python train.py --d_model=192 --n_experts=64 --d_shared_expert=128 --n_empty_slots=32 --normalize_top_k=true --balance_loss=0.00622 --vocab_size=4096 --norm_eps=1e-06 --tie_embeddings="early" --optimizer="soap_variant" --beta1=0.95 --batch_tokens=[32768, 65536] --train_tokens=365400000
Below are experts of layer 3 (counted from 0) of a mixture-of-experts language model. Rows are named router (the router's row for the expert), up (a neuron's input weights, with its number) and show model dimensions 0-191. Each number is 50 + 10 x the weight over its row's rms, rounded and kept within 0 to 99.
Before each expert's rows: "comes after" lists some tokens at least twice as common just before its tokens as in all text. This comes from a sample of Wikipedia text that the model never trained on. Tokens count by the router's weight.

# expert 25
comes after: " ", " on", "2", "1", " October", "On"
router:52 62 59 54 43 55 62 45 51 32 46 48 53 57 63 52 56 52 52 45 41 52 66 52 50 49 45 57 48 32 48 48 50 46 54 54 31 46 40 43 65 57 52 48 61 57 69 68 54 36 39 47 59 62 41 54 54 23 40 38 43 66 58 40 51 65 48 45 53 46 53 59 35 57 44 45 53 65 47 51 47 50 28 52 53 69 59 35 44 37 72 52 43 61 47 47 33 59 31 51 51 38 42 46 43 53 47 34 43 60 59 52 54 64 52 51 49 39 49 37 51 29 40 54 43 45 51 56 53 55 41 36 47 48 61 54 45 49 51 58 64 35 49 26 46 41 39 51 41 50 44 40 68 61 44 54 52 59 58 44 60 48 58 71 58 48 36 50 69 56 67 42 64 62 47 41 58 47 61 58 67 43 65 14 52 41 67 57 29 55 49 56
up0:46 31 63 54 54 62 63 56 63 49 46 31 44 66 38 51 50 44 59 52 51 31 58 63 48 50 58 61 45 51 56 28 49 62 74 48 59 34 61 58 53 45 33 59 57 56 67 57 48 60 54 34 62 67 45 45 38 56 53 42 51 58 50 57 51 40 64 44 40 44 49 61 42 45 52 37 49 52 43 54 54 58 38 46 36 47 60 45 48 54 62 43 44 60 48 52 30 44 55 50 55 44 47 48 35 43 69 41 58 50 44 57 66 63 42 28 50 44 55 46 59 51 39 37 65 41 59 45 41 73 48 51 46 55 28 41 63 41 35 41 37 55 64 48 33 40 54 78 40 50 69 43 54 40 54 56 44 47 66 48 40 47 52 51 32 38 38 36 55 48 63 50 42 42 56 45 46 51 55 64 64 46 41 65 43 68 69 66 49 60 48 49
up1:51 78 54 55 64 58 47 48 64 45 42 42 63 57 50 55 48 54 52 42 53 44 48 37 34 52 49 61 42 31 53 54 41 47 50 36 60 45 56 50 64 39 54 50 55 33 52 64 55 39 49 37 51 53 47 59 52 36 29 46 56 55 54 56 40 76 53 29 45 64 71 71 51 58 60 57 49 49 58 51 47 68 69 42 54 54 72 39 48 38 57 60 42 54 54 46 46 72 60 47 49 70 37 46 35 63 36 45 42 52 40 47 52 57 52 59 42 46 47 39 26 24 16 63 57 45 56 53 47 47 49 44 36 52 45 49 41 53 55 52 57 51 46 35 46 34 51 60 53 35 57 37 48 42 57 60 51 54 62 47 47 52 64 58 47 66 50 46 57 45 45 63 65 51 41 42 66 47 51 58 57 55 53 52 55 52 48 43 39 44 43 75
up2:50 42 55 65 52 47 44 25 62 40 45 56 56 34 65 51 44 59 41 51 54 62 41 70 30 40 49 72 49 44 49 47 65 55 28 63 75 68 58 62 49 57 54 48 65 61 45 51 55 54 55 46 70 54 48 47 56 49 48 52 62 46 49 51 52 45 45 42 65 66 68 43 55 44 51 33 38 38 54 51 64 50 47 48 36 58 51 46 51 53 54 40 37 60 58 46 37 37 42 55 50 50 47 56 56 60 41 59 41 44 34 56 36 45 52 63 42 40 42 37 47 47 44 59 62 51 51 20 46 48 51 65 51 54 65 56 46 51 19 33 58 51 63 40 53 44 65 30 45 69 49 41 40 56 30 53 54 58 44 56 38 40 46 41 31 50 48 64 42 57 45 40 63 48 61 48 45 51 55 42 53 41 65 32 52 38 46 63 45 58 40 51
up3:45 41 59 40 50 39 44 62 69 66 43 39 63 36 53 35 43 51 31 42 48 43 35 35 46 48 53 67 46 69 37 37 47 42 48 58 44 55 47 39 42 59 39 47 58 60 49 71 63 40 32 41 59 51 58 59 47 44 41 58 49 35 56 41 35 75 57 45 52 62 54 78 46 60 49 42 45 37 50 62 32 51 32 53 49 83 39 44 64 54 57 51 38 54 50 32 40 54 52 65 65 41 69 50 49 69 55 35 51 41 43 40 55 46 42 52 36 65 51 58 44 60 48 36 58 59 54 55 42 62 58 38 46 47 55 56 39 48 44 41 40 41 46 52 66 44 47 38 34 49 52 46 57 71 40 51 69 52 45 51 48 58 55 50 68 62 57 55 45 44 57 53 49 62 58 59 58 53 50 54 49 54 48 53 46 44 37 59 56 50 44 68
up4:47 48 45 30 45 45 43 59 54 38 52 55 58 58 58 49 56 53 41 49 58 39 32 66 58 47 43 46 47 70 43 71 48 41 44 51 29 49 52 69 48 71 66 51 47 50 61 49 41 37 56 66 53 62 48 51 47 47 50 56 57 46 67 47 65 54 45 47 60 60 39 64 49 52 34 34 43 44 41 58 61 43 60 42 54 34 59 54 52 44 44 42 50 56 53 46 59 52 60 35 51 38 64 55 51 30 52 44 37 58 66 39 57 40 53 56 34 45 56 48 66 44 27 55 53 57 54 55 58 34 43 48 53 45 58 38 55 35 58 56 54 44 62 55 39 59 27 56 49 62 41 45 46 61 47 62 42 40 41 56 49 21 69 73 50 56 20 35 48 40 40 62 44 44 59 57 60 60 50 60 29 58 43 40 56 43 50 64 54 54 48 63
up5:41 55 41 37 46 48 57 56 41 48 64 67 64 45 63 39 49 45 46 60 48 53 54 62 62 54 52 47 58 63 46 32 45 39 57 65 66 57 64 50 47 65 37 54 42 66 31 59 42 42 38 37 48 42 40 26 41 34 57 55 44 51 49 63 58 53 50 38 46 40 52 73 31 58 55 58 31 51 57 48 53 53 57 65 57 37 30 56 42 53 63 62 66 51 54 45 52 73 48 54 49 64 55 31 48 54 36 61 55 42 64 41 46 58 40 35 43 40 60 39 55 50 49 54 38 20 36 58 41 59 59 49 62 39 37 39 48 46 55 39 59 48 51 42 42 41 42 50 55 52 51 26 57 51 59 52 56 46 44 51 60 65 62 61 31 57 65 45 36 58 78 39 47 54 45 50 54 58 52 44 57 49 64 46 45 43 51 42 45 37 54 42
up6:45 60 46 48 51 63 61 47 59 52 58 51 52 45 58 60 49 31 60 44 44 59 59 51 43 53 43 68 38 32 67 41 47 54 35 49 50 41 44 41 39 47 77 41 56 57 44 42 46 49 63 40 29 57 48 52 53 44 52 38 52 64 41 49 54 58 43 41 74 47 61 35 41 68 40 49 68 59 45 59 38 44 43 52 48 53 45 37 60 57 53 34 55 67 61 62 45 43 59 48 38 34 49 45 35 44 39 42 49 36 48 39 39 69 53 61 50 65 47 58 48 60 42 39 19 53 68 56 36 58 64 61 58 60 67 41 52 36 49 55 55 34 62 42 56 53 52 57 57 45 46 43 50 40 44 66 49 42 67 52 56 60 36 32 62 69 41 54 36 58 45 50 65 46 59 32 55 36 50 67 44 56 43 33 51 45 42 51 45 45 52 44
up7:42 57 40 47 67 46 39 52 45 51 55 58 44 53 75 47 49 43 59 43 51 51 57 45 61 43 34 48 64 55 51 37 50 62 53 50 39 59 42 40 55 43 61 43 40 51 46 50 77 30 48 48 52 36 58 48 52 39 36 50 55 31 50 49 34 63 51 35 49 55 39 46 54 48 64 51 29 62 53 48 41 43 62 64 51 51 39 44 31 38 32 36 46 48 48 44 40 69 53 38 73 51 49 39 43 60 45 43 75 57 59 34 51 54 56 45 63 37 39 50 49 49 55 54 53 62 49 49 43 58 36 57 36 36 44 65 54 41 64 47 63 42 51 51 51 41 49 51 40 38 49 45 29 53 55 57 47 61 56 47 32 33 58 55 38 33 33 54 57 62 50 60 48 73 60 60 36 78 55 66 64 51 52 60 34 42 52 59 53 56 55 39
up8:58 46 53 20 54 64 49 63 50 54 62 43 31 42 44 71 64 52 50 81 40 35 63 62 52 63 30 57 55 32 43 45 39 49 44 58 39 37 59 43 38 39 51 41 63 52 51 67 67 48 26 42 42 58 48 50 54 39 54 50 49 53 70 45 52 50 39 43 38 45 42 36 42 67 40 44 45 47 59 57 61 33 55 32 44 39 45 47 44 50 64 62 46 63 45 44 60 53 46 46 48 32 31 46 59 50 61 49 49 44 53 40 48 46 33 50 45 73 53 55 47 46 47 61 60 52 52 60 55 54 66 57 47 58 35 57 56 31 52 51 35 60 48 41 54 45 50 43 51 42 38 44 49 69 39 45 57 51 64 63 43 42 50 58 59 61 52 70 31 49 56 49 53 53 49 78 39 46 52 51 42 62 45 54 57 52 56 46 53 44 42 39
up9:52 50 44 61 45 54 56 57 48 30 59 54 27 57 33 61 42 65 52 70 49 66 46 47 47 55 65 29 49 57 48 44 36 54 60 42 48 60 61 62 33 43 42 53 33 52 44 36 31 45 65 56 68 50 69 33 50 56 55 62 44 37 62 49 66 52 60 32 53 63 43 56 37 56 60 60 60 54 45 60 56 74 53 58 47 52 57 46 40 58 68 51 53 44 72 55 50 66 40 48 41 30 60 46 54 49 49 62 52 43 39 21 52 58 51 51 25 47 54 34 45 36 53 47 43 57 47 59 49 46 47 49 47 44 62 67 59 46 53 54 44 43 37 45 48 42 56 47 47 35 55 54 45 38 34 48 53 42 48 46 50 44 53 58 45 36 59 53 68 47 45 43 58 36 43 42 43 53 30 53 37 33 63 58 64 56 50 54 60 56 37 53
up10:54 60 67 44 35 53 53 48 64 64 47 38 46 42 52 45 36 55 50 43 50 50 43 46 40 48 40 63 63 57 46 45 46 36 64 25 38 64 51 42 50 49 49 41 48 35 49 57 54 37 46 49 57 49 54 67 50 45 54 65 65 51 60 64 37 54 50 32 35 66 43 57 58 57 45 75 56 43 42 45 47 61 64 44 38 54 43 44 50 68 70 51 51 63 53 43 40 50 52 47 43 53 38 55 71 35 56 68 50 43 53 61 46 58 50 43 51 52 62 55 41 45 44 55 43 35 73 50 54 66 55 52 47 72 52 46 49 37 68 59 40 60 34 45 44 42 44 34 47 46 69 61 47 29 69 46 57 45 33 57 51 41 60 15 38 32 53 57 44 63 50 49 43 62 64 45 55 46 57 56 53 57 44 45 51 36 48 47 53 55 46 38

# expert 42
comes after: "0", "1", "2", "9", "8", "7"
router:55 60 33 48 47 50 36 60 53 47 53 42 53 48 48 34 56 47 41 36 52 47 60 52 73 61 49 49 63 47 50 59 55 55 67 42 42 34 55 48 40 60 55 50 45 60 51 52 53 38 39 42 44 31 43 60 38 42 47 50 78 39 42 60 46 49 50 41 72 50 60 59 54 48 36 68 38 53 48 31 48 45 57 62 49 30 46 47 56 47 65 60 53 44 37 52 66 42 45 48 51 57 35 51 53 50 44 48 64 69 46 52 38 45 56 26 45 64 36 69 53 51 51 54 41 43 31 70 55 42 53 53 34 63 32 60 31 47 55 56 66 41 47 70 44 48 40 47 40 46 52 74 49 42 59 32 49 38 39 51 55 64 47 49 47 51 64 61 48 54 58 42 44 50 50 57 55 63 36 56 34 53 53 71 52 49 61 59 39 64 59 31
up0:63 51 43 43 46 48 45 55 38 52 49 50 33 29 48 58 40 50 46 41 36 57 44 54 49 53 51 59 39 49 53 53 37 49 59 34 44 53 33 54 44 69 55 47 66 49 50 55 33 48 38 58 55 51 54 38 49 44 59 68 44 44 56 44 49 59 59 63 55 78 35 56 39 47 43 66 54 51 64 52 61 57 50 30 44 35 31 55 58 23 35 60 47 48 52 41 61 40 54 42 56 32 37 64 50 34 51 45 57 50 77 39 37 67 37 29 41 51 58 47 50 56 50 50 53 44 59 49 56 45 55 69 41 53 42 60 53 55 78 62 55 53 49 51 56 49 43 49 58 48 45 58 43 51 50 48 54 47 41 51 56 45 37 45 67 57 49 35 32 65 63 61 59 50 63 53 30 51 41 43 26 65 37 50 37 48 58 54 33 45 61 51
up1:47 28 38 42 42 56 48 63 53 58 52 35 67 42 41 47 57 54 46 61 50 48 58 50 47 46 55 53 37 44 60 46 55 59 44 34 52 41 56 46 37 50 48 46 63 62 54 59 44 47 49 50 48 68 75 41 45 57 66 57 44 32 63 50 46 61 53 37 54 47 71 43 58 54 43 51 48 43 49 44 49 49 23 46 40 39 46 51 78 76 51 64 42 47 41 52 59 43 49 46 57 50 51 53 46 36 49 55 63 43 43 52 47 67 29 46 67 51 48 54 44 47 41 42 35 64 41 46 50 60 57 50 44 61 37 44 47 67 37 65 45 53 50 54 30 48 66 34 65 42 51 51 49 57 38 58 44 70 67 44 44 17 56 43 68 40 51 43 43 51 35 47 55 62 52 48 38 46 48 50 45 36 67 61 36 39 58 42 54 55 66 65
up2:51 49 69 55 65 46 36 50 53 45 57 41 56 58 54 44 62 46 47 39 55 41 60 65 40 38 54 42 46 61 44 25 53 70 54 46 54 52 70 45 46 56 28 66 52 60 44 56 50 55 29 68 39 40 52 49 37 54 41 49 59 41 53 55 31 46 47 36 56 43 59 47 48 53 76 52 66 45 46 66 49 33 53 53 57 52 63 58 44 40 57 46 52 33 50 47 62 41 61 55 57 65 52 54 33 51 66 52 56 64 42 47 50 44 51 50 36 64 35 45 47 48 50 42 53 55 68 53 56 64 60 74 69 49 42 49 60 50 39 25 42 60 56 52 52 43 44 35 41 30 55 51 46 41 56 44 43 51 43 42 29 34 41 45 34 32 48 57 51 56 47 70 55 44 55 67 47 37 51 44 62 68 48 49 64 51 50 49 53 44 72 48
up3:40 34 43 49 40 61 27 46 60 46 62 54 43 58 48 69 33 43 64 54 39 40 71 35 70 46 35 59 46 47 61 48 45 44 57 40 58 74 51 39 50 56 59 54 49 66 35 49 41 65 55 47 53 42 58 41 62 61 48 52 65 61 58 45 56 52 34 64 56 52 50 40 71 33 62 35 41 52 49 52 42 47 61 45 48 66 55 59 56 61 54 41 50 43 54 41 63 57 57 58 52 53 65 62 59 54 57 49 49 54 58 54 43 53 68 53 51 54 69 46 64 42 52 41 45 53 49 39 43 40 61 53 55 61 73 53 58 50 38 51 58 43 48 65 67 46 34 28 55 39 35 68 50 53 71 53 38 44 62 47 57 63 46 51 53 33 49 37 61 42 48 53 52 48 66 34 36 57 44 49 58 46 35 37 42 38 27 45 51 37 51 52
up4:59 27 52 48 47 62 34 41 29 50 54 50 55 44 53 62 54 47 69 39 43 62 48 45 50 49 63 61 77 47 44 53 57 45 42 35 46 55 41 44 73 47 49 59 36 44 66 60 61 57 29 56 46 43 53 59 70 51 52 37 61 36 44 46 54 55 48 47 52 43 54 43 42 55 39 47 57 54 53 40 43 39 66 41 59 47 64 50 47 32 49 46 74 54 47 66 50 61 41 29 52 50 31 66 52 52 32 56 56 48 41 43 32 36 45 52 69 53 31 58 57 41 36 43 50 42 44 56 33 47 38 52 54 48 40 41 47 44 48 59 63 45 39 51 47 36 39 48 58 50 52 52 58 53 61 57 62 57 32 52 42 29 41 55 41 64 61 40 57 73 59 43 57 70 54 44 48 52 43 65 31 65 50 55 44 47 41 63 51 54 63 45
up5:40 56 55 48 66 44 71 52 51 29 43 44 38 53 53 57 52 57 51 57 54 51 60 54 38 51 59 30 47 29 47 35 49 50 27 47 43 58 42 44 52 47 64 43 42 42 59 36 48 61 53 69 62 62 32 59 47 46 63 46 61 48 43 58 47 46 49 40 37 46 19 34 49 68 46 64 54 46 62 56 53 39 39 46 49 51 40 52 55 43 24 54 49 37 56 50 40 54 53 50 48 47 37 54 53 58 59 51 41 43 51 64 55 57 52 67 54 17 50 32 55 51 53 51 50 69 52 57 43 72 59 36 70 46 51 49 46 59 63 39 65 55 51 35 43 51 61 52 46 48 50 51 65 62 51 61 31 57 50 60 49 49 57 53 54 48 28 56 61 43 44 53 35 53 61 50 53 48 64 60 44 48 49 31 57 41 45 51 52 73 61 67
up6:45 64 50 35 47 45 69 47 36 55 51 72 52 36 58 34 71 63 47 61 50 54 27 49 28 46 58 25 51 50 49 64 47 57 46 40 54 48 52 52 32 45 56 46 46 42 61 38 41 41 48 53 42 63 57 50 56 50 53 48 42 73 49 58 53 64 38 54 60 39 53 47 52 53 62 57 44 51 61 40 59 49 42 65 50 74 40 53 54 43 44 48 62 54 45 48 69 60 63 47 58 51 45 50 49 52 42 65 58 42 53 48 65 48 41 54 49 52 53 34 38 62 31 42 44 41 62 45 47 55 45 41 65 33 63 54 44 55 43 62 73 53 66 52 48 43 58 17 38 49 57 47 45 64 42 64 58 34 54 55 44 63 38 31 56 50 69 37 55 49 41 42 58 55 43 45 49 57 61 53 31 51 54 36 41 68 41 44 41 61 50 49
up7:44 50 61 39 67 55 49 77 49 42 50 53 41 41 43 35 37 45 44 24 47 55 65 58 44 49 49 47 67 58 61 45 58 40 72 44 51 34 49 34 60 58 44 63 55 41 52 49 54 51 64 49 51 44 45 37 48 52 34 52 56 49 38 60 53 46 52 44 72 56 47 43 65 41 54 67 58 39 50 52 58 63 55 73 55 74 59 42 54 63 50 69 60 40 64 50 39 61 30 59 47 31 69 43 33 43 54 51 39 52 58 44 59 45 56 28 40 35 36 52 58 37 40 44 45 51 42 57 43 63 37 47 42 42 51 51 56 54 47 52 45 48 50 45 36 45 47 38 49 42 49 40 62 40 48 51 49 78 45 63 74 45 53 53 55 44 35 58 47 65 64 37 57 44 55 45 46 45 36 49 57 54 56 33 47 40 50 70 47 47 49 38
up8:53 53 36 40 50 48 40 59 37 43 56 37 51 39 50 54 73 36 55 36 58 54 47 46 53 45 60 45 37 37 55 42 42 35 58 38 53 61 43 46 41 43 44 54 58 37 59 58 47 43 47 40 48 70 47 74 53 46 66 48 53 44 57 49 59 47 52 50 51 56 28 58 49 55 48 38 52 53 45 46 39 51 63 52 39 53 28 66 45 57 43 31 39 81 41 61 59 55 46 56 48 40 39 47 71 52 53 38 55 72 41 36 41 67 42 49 32 57 50 38 54 42 41 64 77 50 30 52 49 66 56 53 60 58 39 46 76 31 53 49 59 59 49 55 57 53 43 50 71 43 52 60 33 56 39 43 42 34 48 55 70 45 65 53 51 42 53 38 51 35 44 54 49 43 59 40 42 57 54 49 46 56 42 42 61 51 36 46 46 47 54 64
up9:47 49 53 67 58 48 38 38 54 48 54 59 67 48 63 51 51 44 48 56 60 45 49 58 34 37 56 51 33 52 52 65 42 60 48 62 67 53 20 31 46 53 60 48 47 50 48 37 42 60 56 46 40 50 41 60 63 37 48 51 60 52 31 46 42 44 50 40 48 61 38 50 59 53 54 46 59 52 57 65 55 43 61 43 34 50 54 53 49 38 48 53 44 40 64 49 58 49 53 36 37 48 51 44 44 51 55 26 43 59 38 57 49 42 45 57 37 59 44 41 38 55 47 54 33 53 62 57 65 53 47 55 67 56 53 45 44 60 58 67 36 51 52 56 36 87 56 43 51 47 73 27 44 36 46 51 40 49 39 52 75 60 74 48 45 49 53 56 37 47 41 59 61 49 48 26 53 58 54 42 45 41 34 57 55 40 44 48 46 67 59 25
up10:53 51 54 35 59 58 41 56 50 52 41 33 46 38 51 56 59 76 35 46 46 48 65 40 48 65 46 47 58 66 57 48 51 57 53 47 51 46 58 47 76 50 57 48 49 71 41 46 56 39 27 42 45 52 56 49 53 32 50 51 35 41 45 45 53 37 39 68 53 52 42 52 53 55 60 57 37 41 57 44 69 49 50 67 57 36 60 41 67 44 35 60 63 43 40 36 52 41 51 45 41 35 38 55 51 54 46 39 46 59 50 36 34 57 69 55 34 60 39 44 33 37 56 50 59 71 38 74 53 53 56 33 58 61 51 41 39 44 47 49 59 54 42 50 53 53 43 50 34 44 43 56 57 62 49 53 51 43 62 50 46 40 47 64 65 59 71 42 57 52 62 54 61 56 61 56 46 47 37 49 39 67 52 47 40 58 61 83 49 41 61 47

# expert 56
comes after: "0", "5", "4", "3", "7", "6"
router:68 39 57 65 37 29 42 56 58 44 50 48 44 43 54 41 57 53 60 63 47 56 52 37 48 65 48 40 65 45 54 73 61 63 46 70 65 51 61 66 51 56 49 68 47 49 49 57 49 54 52 64 51 52 33 48 57 41 45 46 50 62 51 49 52 59 64 47 56 32 36 48 72 52 44 25 47 42 59 35 45 62 51 50 59 49 36 46 50 56 80 49 50 46 58 50 49 48 40 52 38 35 54 50 55 45 57 49 49 39 48 48 43 47 53 48 66 56 52 38 52 56 48 54 71 37 43 45 57 71 46 57 27 51 59 64 38 49 26 57 49 59 46 54 45 55 40 55 57 50 41 50 61 50 46 46 72 54 58 45 60 32 46 53 21 50 45 51 31 41 47 40 41 58 73 30 56 50 59 61 51 49 44 48 43 50 55 43 44 64 36 29
up0:78 70 64 46 47 45 55 47 43 42 45 65 60 54 38 35 44 51 59 53 56 43 43 48 38 51 58 53 48 53 43 54 57 57 48 50 40 29 48 46 32 55 51 39 58 55 48 51 60 49 48 50 50 17 53 35 61 50 45 29 60 53 52 42 52 56 62 52 38 52 59 55 56 69 61 35 25 46 56 47 51 60 51 56 41 31 60 58 65 65 43 58 55 43 52 43 60 52 54 48 42 38 53 51 63 53 40 49 57 48 48 49 23 52 56 38 69 59 47 67 59 40 46 51 69 42 39 41 51 55 58 39 47 39 41 61 56 48 48 70 50 56 39 55 51 47 52 66 50 53 48 42 56 34 51 40 76 34 36 39 38 55 57 54 48 43 60 66 28 58 63 54 61 52 40 29 58 52 53 64 67 36 58 44 35 44 61 41 52 55 55 49
up1:66 51 54 49 39 42 53 55 42 35 39 58 48 56 63 40 58 59 36 60 42 39 54 54 61 39 37 62 36 43 39 73 62 35 64 77 48 48 56 44 58 65 40 60 52 53 43 53 46 56 43 45 55 49 60 42 69 45 25 53 39 66 58 29 60 30 69 69 50 55 73 58 52 51 57 48 53 51 41 39 40 57 43 58 43 67 46 52 51 38 60 56 63 56 44 72 64 59 54 58 40 37 55 54 62 50 63 63 47 54 61 47 53 61 47 55 34 69 43 37 47 45 47 43 45 65 69 45 54 57 41 70 40 47 56 46 26 53 44 62 40 40 44 43 37 47 67 35 53 62 46 54 50 49 46 61 52 42 42 46 56 45 50 40 54 55 46 44 46 56 41 48 48 51 50 26 55 38 57 50 71 48 50 46 49 41 57 55 53 59 37 51
up2:48 60 57 48 64 52 53 36 63 41 59 50 48 47 51 50 71 65 58 47 42 49 65 44 39 66 55 48 50 59 65 55 42 49 45 58 39 53 50 69 45 63 48 40 74 46 57 51 64 45 66 46 52 40 32 38 41 56 44 36 49 38 25 41 49 58 42 54 38 58 53 47 52 48 52 45 59 54 63 64 52 57 32 45 53 50 42 53 19 60 32 48 60 54 58 57 37 34 61 40 42 51 60 39 42 42 45 47 38 43 50 36 54 52 54 41 36 51 55 58 59 61 43 43 41 58 44 56 48 61 42 48 48 61 50 48 39 58 53 63 44 48 41 52 54 52 59 41 46 53 38 57 60 37 57 48 66 58 34 26 38 38 42 72 39 42 44 47 31 64 37 75 41 49 61 63 45 47 65 46 57 58 36 46 58 59 80 49 43 52 49 40
up3:57 47 41 43 58 52 35 59 57 37 55 60 46 45 50 46 40 49 58 43 57 55 42 24 60 53 57 63 51 47 36 48 76 53 63 74 57 67 44 53 60 49 34 52 32 37 47 56 52 46 49 45 44 63 38 47 53 40 61 53 41 51 48 50 49 57 53 44 58 40 55 71 63 33 37 51 77 58 53 41 39 49 56 56 50 49 50 44 54 47 60 50 72 32 59 54 44 41 58 52 45 42 53 47 60 32 58 58 56 47 48 65 48 59 42 44 54 51 41 67 44 44 47 36 48 53 39 63 50 50 55 46 47 55 52 43 54 44 42 48 44 60 41 48 70 27 63 38 55 72 35 54 30 67 36 36 48 48 60 43 58 43 57 52 49 61 47 46 69 80 56 32 47 57 40 47 39 56 46 70 42 61 48 38 47 43 64 43 65 42 43 60
up4:55 44 57 57 35 54 56 59 40 43 60 53 49 35 65 52 69 61 58 49 41 58 38 51 76 52 48 65 65 47 44 58 23 49 48 46 51 53 39 43 38 40 58 59 54 53 56 45 48 33 48 21 55 55 54 53 45 47 30 49 42 51 73 37 35 25 41 42 66 52 41 52 70 52 59 47 64 51 56 49 52 33 39 62 56 40 49 47 44 70 47 65 53 48 54 55 44 46 54 35 48 63 57 38 62 49 64 51 53 49 50 43 41 45 55 42 46 54 44 58 59 48 41 48 40 43 58 44 49 49 63 32 50 63 35 31 58 43 33 40 66 61 36 41 53 50 41 37 58 40 47 50 53 66 73 46 44 56 42 45 58 32 53 42 30 56 62 48 47 53 63 45 47 49 52 61 48 48 50 48 25 64 53 52 47 53 48 54 47 26 57 54
up5:51 46 41 27 49 40 48 61 64 22 60 48 53 31 33 61 60 49 46 53 48 41 43 41 47 49 50 51 47 62 59 42 58 39 50 43 49 47 63 56 51 63 56 55 48 32 39 44 41 19 48 38 44 47 55 57 35 39 52 47 42 44 44 41 40 41 62 62 61 57 43 67 49 54 48 45 54 62 49 63 56 53 70 64 47 33 42 80 50 45 59 72 59 40 59 44 38 41 39 39 46 52 38 39 66 48 56 47 51 42 43 38 61 53 54 60 40 54 51 59 43 45 49 43 46 40 45 48 67 48 48 44 36 38 60 47 65 61 70 65 46 39 42 43 62 59 46 46 60 47 52 61 34 61 38 44 65 46 51 50 26 38 43 60 48 59 45 57 48 51 41 43 48 66 45 53 60 47 46 63 52 28 65 58 46 49 43 57 66 43 68 43
up6:47 51 60 67 32 52 50 57 49 40 41 53 54 42 57 42 37 50 51 52 49 33 55 28 35 46 48 46 47 52 52 52 63 62 50 52 46 41 37 52 50 39 57 56 61 49 48 61 51 51 54 39 54 42 53 53 47 46 46 48 56 34 32 50 50 76 51 37 44 32 58 64 48 50 46 37 69 42 72 52 51 38 43 57 68 50 42 44 58 51 63 45 58 44 64 31 58 53 37 58 50 39 59 38 34 48 63 66 43 42 64 51 53 45 40 49 50 59 43 41 48 28 45 62 32 51 54 58 43 57 38 54 58 64 50 51 40 44 27 55 55 47 41 53 43 51 41 43 41 55 27 55 40 60 29 53 38 72 64 31 58 60 57 56 45 66 60 50 55 49 52 66 60 49 52 65 68 44 52 31 65 42 62 42 49 50 51 38 41 49 48 77
up7:61 44 39 53 67 57 47 62 21 48 41 56 37 44 59 46 39 43 50 54 44 61 65 60 39 48 52 57 34 48 44 45 64 52 57 55 60 72 47 49 46 41 49 50 45 54 59 60 47 33 64 47 59 52 46 43 39 37 60 52 61 51 62 44 35 49 49 34 44 51 49 56 52 41 64 37 68 42 39 51 57 57 30 55 50 60 67 45 49 56 51 67 52 73 57 53 30 57 58 56 72 38 60 41 65 51 61 60 37 55 54 46 63 38 48 38 60 53 39 48 47 51 45 61 45 52 44 47 42 58 63 36 34 37 60 76 58 50 47 47 33 33 69 49 41 39 50 48 60 56 55 54 24 51 56 51 51 51 56 59 54 59 39 30 35 57 48 51 52 38 48 47 37 56 50 52 45 46 55 44 44 58 36 40 45 52 65 54 66 21 57 45
up8:26 49 49 38 63 50 54 53 46 52 63 36 58 65 32 28 48 59 67 38 43 46 43 41 61 43 55 48 40 38 53 62 46 53 38 50 30 48 46 67 55 50 38 37 47 47 47 46 58 47 55 33 34 38 46 58 35 58 56 50 53 52 51 40 41 61 54 60 48 58 53 47 53 37 31 44 59 47 46 71 48 59 57 61 66 42 48 44 51 51 56 61 56 53 48 71 37 49 37 43 45 48 69 22 51 42 51 48 51 50 46 34 55 24 52 47 39 37 62 42 45 51 61 47 74 38 49 65 54 56 34 58 43 46 62 38 50 52 57 41 47 56 53 56 45 51 61 68 54 53 49 62 53 54 47 50 56 56 55 40 39 38 39 67 47 67 66 64 35 41 50 63 43 60 67 46 44 56 48 74 59 69 63 54 61 40 61 61 58 47 42 49
up9:49 46 46 35 48 55 59 51 59 33 53 49 56 59 69 29 57 66 54 39 54 57 40 68 54 53 53 47 57 56 41 56 54 52 57 47 46 45 67 36 55 61 41 44 51 29 42 52 49 58 57 54 37 48 37 64 29 49 52 63 62 53 38 40 56 58 49 52 41 51 57 41 62 43 41 51 51 50 48 46 35 49 45 49 63 54 41 57 58 62 54 41 50 57 58 52 47 39 55 49 57 49 49 54 64 34 51 48 46 58 44 46 46 55 61 31 56 56 55 51 55 67 53 38 19 33 69 51 67 48 40 40 32 62 76 62 38 41 49 48 43 53 60 43 31 38 35 45 55 65 43 59 55 59 71 47 62 62 53 57 61 48 41 43 47 56 44 58 38 48 44 57 38 73 55 49 52 37 40 46 66 52 41 70 84 67 48 47 48 57 43 52
up10:63 66 53 30 59 58 59 43 54 35 65 62 64 58 48 62 50 53 58 54 53 70 44 43 69 41 39 53 64 55 38 57 23 45 40 56 51 54 30 57 49 38 30 43 42 44 64 45 20 47 48 66 35 51 54 45 49 35 51 51 44 43 39 65 53 56 56 68 46 25 45 32 46 66 57 38 68 50 51 52 55 48 50 63 48 52 41 63 33 49 48 49 56 65 53 44 61 58 60 51 46 60 58 61 32 45 47 45 43 42 49 42 58 50 47 49 36 43 29 55 51 50 49 42 59 48 49 48 38 43 43 55 56 74 52 35 61 57 54 57 57 46 56 63 55 30 50 45 52 51 45 54 59 39 41 40 56 57 32 44 31 40 48 60 52 42 54 50 65 57 52 45 28 50 53 38 66 45 34 50 62 57 57 57 49 55 47 45 44 63 43 37